{"d_shared_expert": 0, "activation": "swiglu", "router_score": "softmax", "routed_scale": 1.0, "beta2": 0.95, "grad_clip": 2.0, "steps": 3879, "dataset": "wikipedia_en"}
Below are experts of layer 2 (counted from 0) of a mixture-of-experts language model. Rows are named router (the router's row for the expert), gate (a neuron's input weights, with its number), up (a neuron's input weights, with its number), down (a neuron's output weights, with its number) and show model dimensions 64-127. Each number is 500 + 40 x the weight over its row's rms, rounded and kept within 0 to 999. Numbers have three digits each.
After each expert's rows: "comes before" lists some tokens at least twice as common just after its tokens as in all text. This comes from a sample of Wikipedia text that the model never trained on. Tokens count by the router's weight.

# expert 3
router:580476565559441501474548449521522502514456447545525417515407537504536500449519488495530540390458592469472460588456503565479517516523457517477491498537500543505510516446517489506519481521515506
gate2:544420567508481565527489554486450461553550512563511512525442523534525451458507455477460526483511487466489536514522509445484532513503528433473582482498425473556534495462554439514462490507526469
up2:498524490449508503483571594456502507498480489469540536522495502515536558518570517487460528516543536517519526479482518498483461512467510523547508475518572456458471483561514526483492527545494477
down2:492493409455473530447554477463535492436548557509517534507504467530496560529490426515490484577476532460532475549515546570551480514454528571526485579510477528542502520472504535492446402485515505
gate3:450511495504519497478543488483470420533478533496466523545519528546497508597520485499420493479509557538484505445503442492554533539509523530554536528519460482558529457455490490437479452523471546
up3:535474461457531445466618527498529495553490477518494543567576484503495475586521491464441528521469554499528457547489477511500439502511508565524494484541491499559491505498499463445525459555443563
down3:472554495509478519585546562568482535414534486440537536515473454503527519514464532490465495542474396489498454503487485526550506479547497519506520435464524516533529487473540555474509505584444577
gate4:554580456592503433410580493519489547460456501529495547491523499494450499501493589514467455521549462502479524464472540479476525532480525503504513555488527466499512443447532421477490518462545438
up4:501470525429542548541462515516483509527513547435567476585447497525556486462457427465492537485525407505474526543450458551512472467477556496566471522506399502526464518490458598545493478582486480
down4:499523553496484493514554538452484443428517477479487481453541519532527505467585461498547524473537485515485550453511552458604498458528494557460429473476505499453481512541543482458437534471507446
gate5:467503528541508543559499485444545550526503561473528481472497525516453487460479427512513527488525426486456548476455539510504569557508522484442493455538539493508503509460484429483544480555515490
up5:553451521544539533514535442559432528473473468492468442507476534459536547486504516393516537514495559476507473471490561515541522512554544457526466542454480465455484530508475501482517557485502579
down5:543502532503498440560511486513472541508562573516506522460495436490500494500537548591592464448564496528537547477487508472549452566476509498529537525451538522439512487497470447471539485439405510
gate6:425457536514533505487503560473512451538525513451520460511501454510504487503588468512505469519476564501489579479440523513522458504499537453543473550509513409579472521560571553480492431495527530
up6:458525488475491416452423467535515542487519492515481446494503503565529543488381522453524493505493560516587455466502435496502457509466497535479515544485440497447530543610503570518451609538522514
down6:495622628521569478523426526542483498521439479434486559494486456506462553515456457507474490493521430478442503540528491495504449509481477513539435469461473486460547462454512471537468545520461508
comes before: " ", " a", " the", " an", " been", " M"

# expert 9
router:507484458475459499502537496471505500494526517478521454523518505534438462474534431539459413510548483497503477423430480412551513522508469445458476450509449481512547502540487479469429527513521478
gate27:509520490512523543484512534439483460494501489482486493473576477457453466522526516484534431467508531532528438446549518497492547551508525464539535530451575444490515463533499481462534520523552500
up27:559569470529520486458514571503520482511545507476473440524546553511545481503443472572543548468534486539493501491486497469551486529539568478543543435523510424422456546504519593439462442528569569
down27:438463490494511570469464485524458544585588540517466504463441475531572469567481488470438500487452495525497518562494452497476444522501453522503474540486520527508449408528492442551521414466476521
gate28:460451451480528464476532439477493487421468585494535494481464534488524531510516574571479553521548499477524538560526552456567498441481532395476531496527524469446478519486407502470471481527581474
up28:486505526571577451457476554474507522547469449460488457497544511468487530484487503484517499504490483529503485495478500519409460501513492532555518503455466520519475552530518389508536483464455441
down28:475505513467545425491461495463467476456499514520483468473498479577556456447490497504487498456425478463495570557513535467523451536498487548525588533453576482545492488533458541491492434486537481
gate29:573419487546487472482448499482425524479448499515489479558480499560474461512528469474569489501480478530538490579423492434467461486629469484516522569473536483471490506549423449477471537462514558
up29:427563490520546467442465509532458504520469538471473519495450524530508516564519445454535561495548470435541519414440528492471493514415547488520548466555472495490448447505561523469541553566465536
down29:484488496490484453479517481494499496493557519546547469537552514467551496473472506479501479530562530514568529441491530412544467475447522609504529461442448537498468473506509544460546505420453428
gate30:547536499468493520417437552543498526554491450547504497550595494484535519459533471532502507506490549444499597472484512458481459493482495499481547501541489613529510480490540523464387506474469505
up30:465548565450486587466455525438504486472519523426513510568516542536503536562534442566575470569498516481508486433495530521469502536563495509482557492469448569522441512420444558503486483480446502
down30:461491454488476496482479533516461545502515511471523445531447501540518522489551560495492549443488518516485516459489495528500507511505498482504486487530515413507487461443555508528532588526519538
gate31:477464509538493524472511500457470455482548476518575479542439463557521490428461525518487421466462493493445430480533525515483528573475460499469426502530520441442466508496537482476518514545458470
up31:488479548509488424459506522421523431470500444528533491525496490502514472502535519549436521484587431469505540481535513453453429486509493489521545452566537483527490548465497491523514521466569571
down31:521518526557481433481488467445544460565483517491523490532576498572508511487558546481564469457578471484463495513545489520481438488426546418520409444563529534453530504509502534477506451515529577
comes before: "ed", " of", " to", " in", " by", "s"

# expert 26
router:524531533535505500575511530510546493479498465546522453474506444466461535508527493512487565450523511489444492504512546485486468450520589489596501481462524512493504480478529446500487563469446497
gate10:533515517543511509509562550543508523470514486528499537550531547457503524536526511481480485486497443486519536512459427505466422431526430430572527487585433451515489545499512441506501388460532498
up10:584538477479511470542521453554540523507504488461500492538539516467526519564506499495480475449520515450538483528540494591544512534524407471520543463525443495482468462555533480529485456526528502
down10:483501498475510553472475569493526508506495464523464466523444513528490513453532508567509607493527507548511508470469553473374592551507517452488416493520496498438515513522577461462495512488435509
gate11:463520496494503471510436516500546533461512520542427472491436510552430504550478501539553499498423596507531505472463557467525474487504599525499468468527538530529501527461494506535528422489535485
up11:525547492523501508549491554530611525519476459469527522530466477512486511555474520457480519486503496467556575496516495522504542538544503528515485455492540528496439497472515500481543463440423493
down11:569450483532476485519497487562509511514557500458535548471481482538576440483449546430523472519488493466530451500511500479489504462415550586547551536511547465544460543444496565478493557503493438
gate12:443499511559452437453424471534511481451475509561444500439445491489446543520562485581495447511522483485511485483462518465523474534563483505435435481565530486522473533507493446435459511445468464
up12:464441573456508513525514501455502478507530570511498581472440477494503527562497518490480521503545499513446442486555537428522501443548572458463514497494481453567485384459550497479564469544480496
down12:431522517535543460460462506459509416473552481509501510512516508509477451538507525544613521527419481439451580517545525478487556548526547613478532529416577498523540478501486458457506475514478487
gate13:538424489536455425469504518513496556509465564514477576508442564468502488528463561451536525520528516470566467473587498424469559477514509529422508544447522458476571490557454472454532550550486527
up13:529586511458531539509504525427510496512472539529553464518438509560429487480545424573519504487522503538475518445488528515522512452535476471515510511524497496516516447484521625537503537598489490
down13:496514504478517487548478518522445526523478430516470493445484528502502601563464546526454497491493501511471491469440597574541524535484492422517471581533445471449540523521512500496532511499572450
gate14:531430499491533431475405503523470464394518527503497416522520477551517524562479530459541521467490518524471505535472470480502532487493499505485475552542531438462476467486496502552475526463480560
up14:456540536499464534507497530543533575506513525449524515436457524517562480623513433551489487500525511487530517479456522465512461525505582476559489521500473539507521532511554518482539524439520497
down14:482526461497468487474505427515507472532531515553552501532531472482547497591451544493520484522505529522523502443457511533470445528510438578410590438493497517502454500500500570490517536484510403
comes before: " The", "1", "2", " In", "|", " He"

# expert 21
router:480526572464506511575471433449519503506488514597540508494556462541501480467505459454453495428562448454545498518498547521477507511471489516572445447484481501427485603451473440485429489527467499
gate11:477494615521534501491487511463494480466542481552477532475450448527468494581524518491548553489469557549533557510427449481538519448486465494592447464476547437450526461523438556500486504501552512
up11:482496495542445520452416487520487550512594536523501506464447491537524496516532454544517478510516512533500460459616521474522525473479536542490441448534496420507483506539466582490560469513479508
down11:441521536482497526506503425501473503597468516522436560501473519441530569509529429519423512413477544506500451478501501470449563502461523492531534574484456496457469483468486506523443597544449494
gate12:482484540541495439513545541579519500426490410460506472564474453513435489499524555562515547546476493523536558520517505446494544522522515492492436574424564564576459544488554448517482533496528516
up12:537478548470444609526416483481556522511597495470537527513500545444474522532487605477537516480486454474512487506537548484543512449520459505517439510476537461516499521460527461445557472437483503
down12:498464422448488517485475419467444540508459533448553439449565509524517440477475445511530482513482417589476510474544474538500435491565513501532527452459582490510490418545519488451509501433510502
gate13:546509467497484510520366500545450516485604493458491506508477526508512459502513464503537518517517538542557477473637518499439451524563509461557462495454506484507510474539502550449538534539525492
up13:557543413523498519475468406487496531496465395526518477548457503529485527563497525491513508499484434536440497495560510484503430492529505487546470465506584539471476464507471529495496476520525539
down13:462522478460530515516550496423472453617526476507537523480464524556519481498448475486526476474467504420577585505509479525489485498463478484618521491534413482497485527496451566534424481534438539
gate14:516521504567439482515533506540446479525475524481504537495469446482536513458502521459529491518415574544431533546456496489510493494479490549463493543430534449526513520470484441474548474494473583
up14:488501566585411435487469426529529492460487450525510514533469457438516527491504498530483444475475486529475481475541513507475458472512496449451544435494539566460508453538496459535567457521551478
down14:481461512546481482570537462487473547518526536531527526471527543518546484549472512554482477517492487554468536507477491470503515501462431475383510506502486469542560516503483483535606533431487542
gate15:457530422530551524500484518532498457483508485548523475486561592504506436564484445491554520499510517543533471493508513511492495464475554485532516540489502490557493564539472457556426520458582503
up15:487530369481552590510447525467536486465540540457453514412571548503521425472499490528468555555489534505510458475484488483469461490475584475492454554559503465483501463565534505465415526444567510
down15:443591475410476468472450428457543551506504490541504446495462474571476522508501442478488575534521443491491445472486439607443451474439503432549458508474440450476447473516488520489505498447539615
comes before: "1", "2", "3", "4", "5", "6"

# expert 6
router:463544528482519479502504499584540455479417523477482460584543491466460447460513514494453507414575525511510502464498482519482537496471466430488451484528521476429512473469478532512528506521473573
gate1:530429470454483556505415466447523475404505557431463432429452484553480481459436551532510455573505488504516491486541414506538511495563529481427454473496517529527505525527545506590523537501512434
up1:504521493505541496509436465515502460490535440537430468497445438530468524547516497533424519479536504564377472498415520512476543472554549555490469416518527469515542480472441492536491560472518445
down1:476516533446423430438517475540471449541509480520477502581485484471521421414578467466439555482504508499464498557504560439530488508515517545519433564459492544519509478582415535493496539520451530
gate2:492391578465520434469458449540505487479510507533503438487469502585416512522481472471500460566460479589500437466536475456498436567464441527476461523572474524534479515503420517527455457520506505
up2:526503585475496516469553458474488573542547537474523559546466515460505516469490476551437495542420480522472573495481419493519491487515466436469478530473479439422550506452412527423558466563475572
down2:520518479517470451472424508512448477475526488408538528488470579434459540481477550494398516469471434521458501521446523512501533488538488370527504439454507487516477485499515538482476511485450479
gate3:478485578528568526516481431414520495471564429459517466575526542523437555518479478464453511526450505500540525475484470595520534537537448493535498525517526527490489489470447546463442479562472501
up3:463490608467515527477510485518467485454491457479437502559473521517533460422516518524502462431416505500538441498444545578451505489453432474448513522509548430502549469542490500475485535550487571
down3:460583469426500450483422486496536505531509468497533470451474496546502570484522466535478490530500488545466418472504513484508474551448522498513486531598489448429487508547562505479512439485453526
gate4:474508483454466522477579515481463488524509570434544535471485576548458536496530562429474533482445488475460507508538521571464486528537608529487537460540516454541485464539499471427514444484504503
up4:490478445491558495426541582495536477556515576556532547467559496574563533547476515469506533448503591441482436556548498567546544555441509474474531511489568499487509472505436533511494491513487418
down4:492513530481539493511545518478468495544492524481475421540557527544550529518604492477538492414455444478536464506443507466474474483475500479461531445451534448587520477502546486475494591485471449
gate5:477470531471529468560512501493507481531442555566511453549426523451504534469443452562484481454493528487575492428470468425501501508503424508507511498514466513497484542518496491522488438547464484
up5:463528480495547352495459415515500539522501469545464516539510545502481497511517463556534526490447495452554506501522504462526503445534540477486543487511461464557510537523548520527521534513485431
down5:461459555432410507490493556540561567449485556499493456501496490485513481513511488472439447501539456485492466524524589523471563461485515576481498536471556566456506525473507528482485500552513542
comes before: "-", "|", "==", "The", "===", "In"

# expert 24
router:491521446573512398518512498490448443539471552477542554524459496514446580407530491491453449525506494479525530521502438468525476558517466466530543519479500454492511525516470514495541536467450473
gate1:485470497537519528417496467451531473466579461473472477557509585472478524483428509546493438578533470520535480493517502483572527501459435491498557492395478447502504498523476449558461486535521490
up1:495522538513573519477462480482499407443530451437523506466460602489460538438515481493501522510489484519525553458493512504562504484543510456508523513418496418456444476496524482471523414480486533
down1:457498512516497506541481541515452556526490526548516450471488464466476510475528517494479528508499504507476432508507527597595539467568577492506431479466464488482450476447452440450488477446494509
gate2:493525518506485499542513511408511435480488507559556467422496490476554428462524511552438488510473480458533481525541491512498484415488496471463466472446464515458463450515449440476505444453469452
up2:530568466502539459540423509424503413460497500478513475504550503473534472545520522469502550583497461526529543503486466528452434465489553488438537487433476532532454452569512518474549431475491502
down2:435572477541511471525460602548513517580453467516525508475458469511564552421492500499467535524482477435513484563486480537436447454449442493520537489458540403573496457525544535535557430442532483
gate3:498492517480500512528497534514505536479456541528518487455572402583445538465545479491473524430518532499499547427480500470430510556495543523444565408483528479511559470459474509553534504473538453
up3:438514496481551538513442442571534498471501538531539579503482486501536490552469522500524564509534492584437505569502489474506498400460446512523473537521466532534441497500485471533526482467510514
down3:503463410516570497523517526549485495529497529516391540494433485603486492474560525498455530528518560520484508476472478542569460485530512463501537437524516517570506516516496500533520505446463445
gate4:509547643504485498496562462561524464500512491496507490538530541487426538506499485520501397583488479507517501411479594508510501459497496513486540492501557483518557518473518516470501467552547521
up4:460480564448505408495622474484528468512499481502585480563556457485418560480518534523489471471511529563540470531549565559466470502510501464471534489451484457525542475501430544582498574546476499
down4:503501463414523519548539519489420584472459538444463477500508454430521459571542529603524519522547536501451502533433461533562482558458497504509379530500523563519548499544526499562505555521552495
gate5:527565431514521490527577513530534479509466519477453610452453477546548514492536507507487468481504523592479536508533550536531506552410503452512506511452512499510501469517450527466487498545510511
up5:517522499429446561457468511525472502534490455486456466534546515521502490441462484513546476500375549412480522573491491515549501529523525505551417511430478517540537479496437537448474432471472459
down5:482485541524476491568514533417535512414547456516512445573537483544518464552534536532520471457529490477426547461480519461505576523488533500497472506478459497502563435603514482455406508547580466
comes before: " the", " a", " his", " an", " their", " her"